config.toml
d_model = 256
n_experts = 24
shared_expert_gate = true
lr_router = 0.000845
qk_norm = false
init_std_o = 0.00429
lr_mult_qkv = 0.5
lr_head = 0.00673
grad_clip = 1.0
decay_shape = "pow"
Below are experts of layer 5 (counted from 0) of a mixture-of-experts language model. Rows are named router (the router's row for the expert), down (a neuron's output weights, with its number) and show model dimensions 64-127. Each number is 128 + 24 x the weight over its row's rms, rounded and kept within 0 to 255. Numbers have three digits each.
After each expert's rows: "comes before" lists some tokens at least twice as common just after its tokens as in all text. This comes from a sample of Wikipedia text that the model never trained on. Tokens count by the router's weight.

# expert 0
router:133119134177111146172130122137118134125142133118138108048136114124199131121149115118133121134124075114160124129115127091119158157124111138115138111130116130134130132108102119114113112143150082
down0:115118119145158134148127119132124119141136144144126154117116139117131130124179102167134095114114137109160122141138153131121147125144111132102123123126121105123157103105126154131177135103103109
down1:127139095126086187116099153090114127139151093113143155118160130095114086140131123121155128147081143092137078132104086105148095144119158113129178087146119147106174135137131129099112152117122127
down2:154154107139087129156132110140091094110181131132130148147123121122120123139109130145118110108138137158122125069113133106151129148107142163151190128081068163151082130138096146122091159151119088
down3:091141138155156145151142084157102143130139163104140088128098128146112080139110141145113096157104151164139131087126121145120180123071144166124107132133099148143151127132156116139116093170127091
down4:138142065092112083155130183146115141132163135136118120145136146107154116185124135136119109132122176158176110142075092127127138134098142115185120134174109186087092160127130153097107135120148129
down5:091120131139153118115177165161134128108141126120099097163137158116119109135184134111090123111122133102126146148084096111108088121138131102138113123086142104128104128163105124159159128151123157
down6:160138092128147092133170127129113100158142106112143121183080135130136128130128111109107135174116129132115130157158112158164102121155085114153127142112104162122142114154109071104125135104178162
down7:130122098126075113106075111139171140201136138094143078087129117106133148137104124095151099119094107133136096127120151154132118126159137135102101123151105141131142174143133105174142151130105089
down8:160154127166179084145118160164113129152126168142122119158108117090091108112111110084126143150140114144113127182137095108149102105087107153125133143124100161159113175121140127116156133129133090
down9:119108144099107138111124128164093125095116146125131145133130139120135133148117107086148137156156125145122168106132149171101093067111095130080160101108141155092052147119134095074155142169177137
down10:141147138103130094164108083137133092137131089149133101138125115134099121121161136143139119105117075127115121130076145157133169150094137118123105131177097163161102127073136148145147147120118117
down11:146092133101137125141173115135158126084131097136109105111127133114107128150111124162149123136099165109128106136142128108092192138090144171134144137126126142113088153155108130149123134140135061
down12:135116130128154093173137105136104112141103065128118151076164108186156142140128119072111122100136101137118131129133111148181135132130098101136122125143128090115119110156128140117132154155147095
down13:091137103094168100135101148150158153132116126141141128134139134128112112124107155138095114127098155125128077166104149137085122157122099085101135091083120143152121187153134128152112088144113159
down14:108141156142135104078104114120124106159112124109108088136100130138150125104097133168114133126050138101114121114163124132093136126111109097144141139091084117115178123123090080155140143138161126
comes before: " ", " —", " −", " York", " +", " ."

# expert 22
router:115165131105132123124129126112122119151106127137144118112155138095126127129127114123139151131184138093119129132103145120127130145140113101085085134118151111136144099189113138166112151070161091
down0:146151125126120153136119161139132073123145162128111113114119099114129115123114113151109106103092090157110134109113151153070173118117148093115123136118153140099123102144100106132164107142112104
down1:088175154105137115147137145141090133139163156132109109146143188091165110130103120126130157117107117123141121121118091151137120144106152111132179127149116136133165091126127137126122123126098154
down2:188095112078170109110101194129139128111163131138140125141088161136129168170116117144143131158140115061135119104155132126129133135153118121083138092161151155115121144094100125157151125121121183
down3:113114097122138115190060175112155068130127140150141125144129103111123152137143124123136130156143109138126131123182144125110126156140147126137145140167105119118127120101149133094121125130127099
down4:164123096138128167096137151096095120170076144099126141135167115116151167129078117081132108118137132124126093143102123094149099180150096109091130134134151154122126116113106135160133119139160139
down5:143150126133112126120109117106108076178156128125132103223138108126125134125169133141138101144173147100102106101122168122130125111122146130118128161109121103122132136173120107089127148115118099
down6:144112137096126140133104185133135105097085177081114078101167131124119113133117126134148132120148162091151110132097140123118104157133121119095108095115120130084137105141152119176144105092133160
down7:162087093103180162149120132130124118126125145179142131109115140121141172154145135098121114168123114160180150089126132139117152111126164098151166151150128094127147133094113107152150119108143151
down8:110129102165101115134125148145118121157100073132070121130132144101112136128102122160177121122149102104116150145116162146144185107157108140107140114162142097134095105131088128138152100146108155
down9:093179123118143114086105117125114182090111132134124090143070149145119101102128130150120131106135130130126120113130144122137123119098146106109161093128183158100084137132098143108159122126128140
down10:147141116142127130100111147127108175145139118123094131092094141145165126143091165123108110137127118079090088105137160143086124107102138138098117129132127159163154146137155118054095092140129120
down11:141093142125163159119122105119131107147139142164143148171122106097121154113154131133124100105143104138045119113173165126178106121146118125145116141161075134089119169111097124126091108135078156
down12:134098113133132135136147138095084137122109121101115122157121098122145143146128150134137124080111128183123160131152120140161121127132144095134115116112126176113133156108114142094104133086155128
down13:099146139101122124117081126101096177114151131108162124129091139186146151087133179111123127179163117124143115154124134146112112124164126140086113123142076084133128156166136115127127169109175148
down14:151135130126123114120098149131131128147105111141179154137102113151163121139088113125143124097156129162175123116134116158144104115163158130152166125167158112133105144128107120160092107113143119
comes before: " of", ",", ".", " and", " in", " were"

# expert 13
router:153145126112119139123123125174132139124162149119119102176115097112120146115118165131095145136124090136085086140087068094166165139123146123120143112136135104127172165140117128098121150149077131
down0:145141125144177131153140140128144130104100127108163092120100110149110130112141142170146130190113136117147128145155124112134137123115149129158157098128130159109153162125135085158156122155155125
down1:119125115117109102115177146137106080145098178139127143111112143132101125130103139108103134090136131124129105092147135126101125133114141104077134116124138146129142099114156082149129068118124103
down2:115173144119107163171140139149163111138103150097146203131108118127134168141160158123143143143111131120129138114123113129131137176104175092139151157132155121100082101155153124131152150124107106
down3:119126144116118123144173107130102144140119136148111127113136157118152132153176122086094107096142130106077138072143119110120156192124141100124085093090097129133081077083153122122124126092140127
down4:131169102173113117105102113123168114098095134129116092093120111108148141161112104153113110137149153089127159129168124142117137104137148156120140121164105125148106182140151117144117109142121163
down5:099131126161110135121089154156092144096156128130107143111078120164103140092169140140109139147136111144111145138157121150110136136134142145174154137125143134139141114127132128151127112124112113
down6:137084109114115127162126155134124113148098092138119170130099097112124130111116109155147102120126116130173177121192117137150149115087149121131106149115142132149132129156134098128137129092131142
down7:073135175130128127069183168156135157131113167149165149104130132145142106131165095125128174159137145094154126094130093156104116142088111127160089163177128129157108125127124126122128101120119132
down8:089175102125120125145077117126100124124141127116120146141092171127119120151138160162139132101068144135115147181105093130109118120152173125154120131129161095116125094120133158140163082145165134
down9:118100127102109147127127141110159111139098133122134153132133114073145145112161128138149121072133146088108146146119128137123150099107123107124094118165079179088135122141122170088130134158134136
down10:079124160148117116115125108127147142156100170131089148120123109157132147095180098106179146135091138148138117172166170184123121120126113142095127141089125120116102108121091131135108137144131103
down11:075144125137148096124133146098135135160136090126109099091155120116147125145134081123140143127110119126138152135148157145167150109075107097126130140081145081125134122101127110159137102133185119
down12:127098077201146112112100091138117166153087150163138141160116118162108168145109143137099092137113139118139114104121121136145153141123180173117154145093099141156160087127118092135098094121134153
down13:134137142169139147102108143115123128187133101093121114127193138150137142116110119122085154129078092121106169118068156141077090173146127150125113106139117157112153090143174131102119106135138156
down14:166155110094151107112151142133174116146157143156144094169176176135105136094126114126129139123097146111156103118159131127118139130140109148129136138137082106175129143163157121165117113107156164
comes before: "|", " was", " of", " is", " he", " that"

# expert 17
router:147121109089149117145144091152120129128145120118104110152106090116128139127144118160172124114053129136120146103140121122162120133114143126117133091103143127130109139121091109158159142094147146
down0:122092150135130120085105154112158113135105118126117149116116103162155094151159122120156158103114148080128103169168115157120119129125108142137096141154115123154165121167168146127092082145125137
down1:112101107138130130104088092128134138109121121156107153156148155123110156146186097196119109144106087101136125152155135122119124137168140127105123108101103111149160092111124133160148103131129149
down2:147151128139062201123133130117146107154120135096123153104123165119117136139134124088133126129112124118140096115144160160094115098103164152143157153167107124162118126136117108091138164119132102
down3:116104074131114173098144106169114137107120091117118137109134086128129113144150089092123113173085123122119104091134131158081150103072172087134106133098127089092141059174140147128136150106122115
down4:130101110117124145137131091143063130138119150121120126151135140111108123118139158128112134125112118118148095129137091148125092122107154145163135131116114154095129147104148120097136111118142116
down5:133103135143145159170122132146134106121139147115088092131147135121110086101151098171156133108117124083146127127154105133163110147078122157156138148136107135143118074124115174153154096082109102
down6:157105137100143125156148124108125130125126086101122123142078103205148168191105130140118169137146109150097119125094121135136136147141136127128162070127154106132122130138144085179150155140155117
down7:115114116102144139147142133101126142145143162139134176156138145127140129145172150117174113145154118139099132138153134142133134128119107121123114127109130133112130125116157109131127114123099100
down8:123085089121112139097110129097114119103133128155093099120118125119113136122124134094158110167201101103147101118105169085117144122144086128148105155122116116138098114133160106106189127105129102
down9:134119112144160162113145145155141126112156114119139114131126106152083136126169161124124138128136149115167140132156088137156111134113088111123178089124108127128103094105167173113132102123098157
down10:136114127098151123080085115133152144100166157121124103120152108138136152115133161132114136146082139103146156123131128126140112124085082116134123106130104140148158132128150167121137149153184145
down11:119135162126159140141101089109107124142108130151132138079136105111146116137113124066124145135140132123102091138141131135160128128129206113143133176143130123133123099154146108131139104112129096
down12:098097104177127133142176177126137187145140128123147175082117142181111164164139122167088093092184105158120114112133144175124127106112100127096110084106100131173124130118113121162158139094131148
down13:128119181172120138131093173133098172122090080148127151135116136100102146136138142085136137099138135140132164150155164129128172102153087149082106116121092151114135126162097145113102114134160108
down14:099153141108101131143105126125162114144148158089105111135132118106127145152136141133156142103133140118135131123127141144096117098074146108135124101069147115153121136150098128149149144103116130
comes before: " of", " and", " to", " in", " for", " on"

# expert 11
router:145138141077120127124119152094136145121073136134134186150083120174167110126083119116123092121139166130163098118130128108139100134153089137167118150127125110120115159141109143146133090132097152
down0:123154106123118136144104167152144133102144028083179136119114148082107142099121162174130106141155136128084074158146134115137159119071117132116156089111115135109130132137123155129135130164111160
down1:129113133096117103088104119077149129118130144178145144136156141117148121071125139129090143110126116098143103114082151139126130132106159139089126181148081069132094116139118124072127184123140156
down2:156071162130134134146102100165128114137129103136124107125138151099141115122109088090156163118077135137104131144145153158122136130142153146136167140139150112121124118152144138124144133094130131
down3:147116160129135138083136131154140123064125140117080191135123126138113123135123122125133124134107110109104196112112091135087132115134127156140102132077126139145099114123091133155166132107161099
down4:142175137057128140112171142140140155094114116103166145125120150124124121142112136116168091119135117171107164137152172152133118158129120140163130131123082124078113135124162167106110119094097163
down5:122163138169104117144143170127151149101111107101114151163159101107112090115094144135166111126098171166133155120089108129094130155150130149112139084104091102128150158157106147117118138156148153
down6:123123131121184126123138126145130099141154161105129089144114136139118065159123085124124116175130119112117143135146091139146159116069134146139106145122135182119080147131185133125176140091172139
down7:101139061153127164141119133133146147123151116084109158149125124156157143158120158123081116093151115154158126092151153117149091116090119117115154126131159108106108113175146118108115146136153118
down8:126094152127131106141154141113145107107110087117142121181152157117170152144135164161108127092107109100129157090095150097129125135099087158129137096145139098072119110126142113115124101096098131
down9:077143132120165095135087111127139135097103090088134160102095141112157133147164143147112133132158104122133101170168102129144158124126095157091138124124123127156137147129082135171122096103112146
down10:158091121118119124144117105126091111150147120167127104155130138163159121087144135126106133126131161075124168126118124145122119106128119144144135110095064097114093075122115126137116152115110174
down11:160127108158118112094122131130167165143135187103095099078109122131165117136162146131134138146082133138147156137128125134095165131133100131141142136140124148082147116110113094166157100133153100
down12:108114098160160089161096133151123122113122080171119157083163120137075109121125100140112167165134086155105147089132135130090119139137130165131141099092126145120071162142153147135133115137100136
down13:127112125106124115087117106121134143105109179115139130107160119096124131101096099129131141108133119151152099162138130134164128148080089135141112143140130111102136146120176113136169122110136152
down14:159109130101121114152135117107141107139141146110146146154150130148161165182110168150113134098139133165108135100148095111100113134170100130145148108170105117099114151135131143091113070161116148
comes before: " ", " \"", " The", " •", " Born", " Country"

# expert 5
router:129131136091133119106132111142114114119111123109118130068143111116131132110154120131144157109164069085124139151140122125131148106088163174119120133149155127120148184144089124135135143060189137
down0:151122126160148167147149170110103083144109149126150038163143176063123074130104135112170099120141078123150132104116140121132163154112135123142132149115119145112109125099141098077166114096109107
down1:114125126124123097152114124131142130162114084171151108141143139120157108104136170164130170095121156117109131146128104089138101106099138105093152129081119125089136086106109155139163085125155153
down2:095093136170120143109182088122154131129080152069124143137097099148167108154132090096129124104157092129136090128137140100127079160083147110126151116142159167120128123114163148123149125156132117
down3:108147109130177151123120130152131173130117102110114110170106134131177153129110115117138155157118168150174116140161103112159123105131155131113144105119135127105157125096102126102084126115157150
down4:141143115153086093114146152114135131148112157151156094143100100137143164097151127123102128119122162172115106108141122110124149148121064153106079143119088126128111124090163141130170100148168150
down5:138115111146149084122139087161097157116100122166123139179077117105098110132106147120152102128155143125134138127147137079128125115125123140173166099072138124146114150115135137158134040105091096
down6:095121149159070113147132117117087153133091132119116102099146171139110140108133107113149136102141082133100117131152131135175117146086101140162122185144108139116109123114112141183230179104144105
down7:105088162115154140145151110125132151086160100103116142141148153155119099136138121136117108130139107104142111145160110138145100114078074119113130119140190133109097100147184161124112172157136114
down8:100093119175128148114118102109155112115159144130167134119120131139162108129140136134120140122117121106072125134096150114131140139107119110113150112104121130097091137131094133148131097114123111
down9:109082139150166077144128118146114099153162161127174161113126129105155082115101099117111139121156092078153131157121148160121153188102162153132144138102132146116110100140124133122162163085128085
down10:107157140099108128143103128148108164100185151096151132173132101115102146146093156110135121097100116129143132120131129152128159134126164141113117146134109162143147162121141148106109155130102097
down11:124105174098137112114095060118157172099126092152147088115125110131103117099126095126126136103127121152176185164114154165150165109082121140111097143136105133161124171134160134132138098119134079
down12:145141119155122130140189169154166137155121098139121131117108174149129144138115122111094112151186100138137120126096198127122113125106130118119145081142155127130128129097140092170167117108135080
down13:124193145103107121125122141144095137092107146067128167128121121162115149100126127144138145142130128154160100108145096172108161137132129084134160101129157147141172127129096117160119074143227136
down14:110125091111122147150115128132138159105169153104154068157107111133107126142096127167144101104114111150110149140155115116124103107162172118140169149116138138161123141128114128136120116157113140
comes before: "-", "|", "==", "The", "===", "In"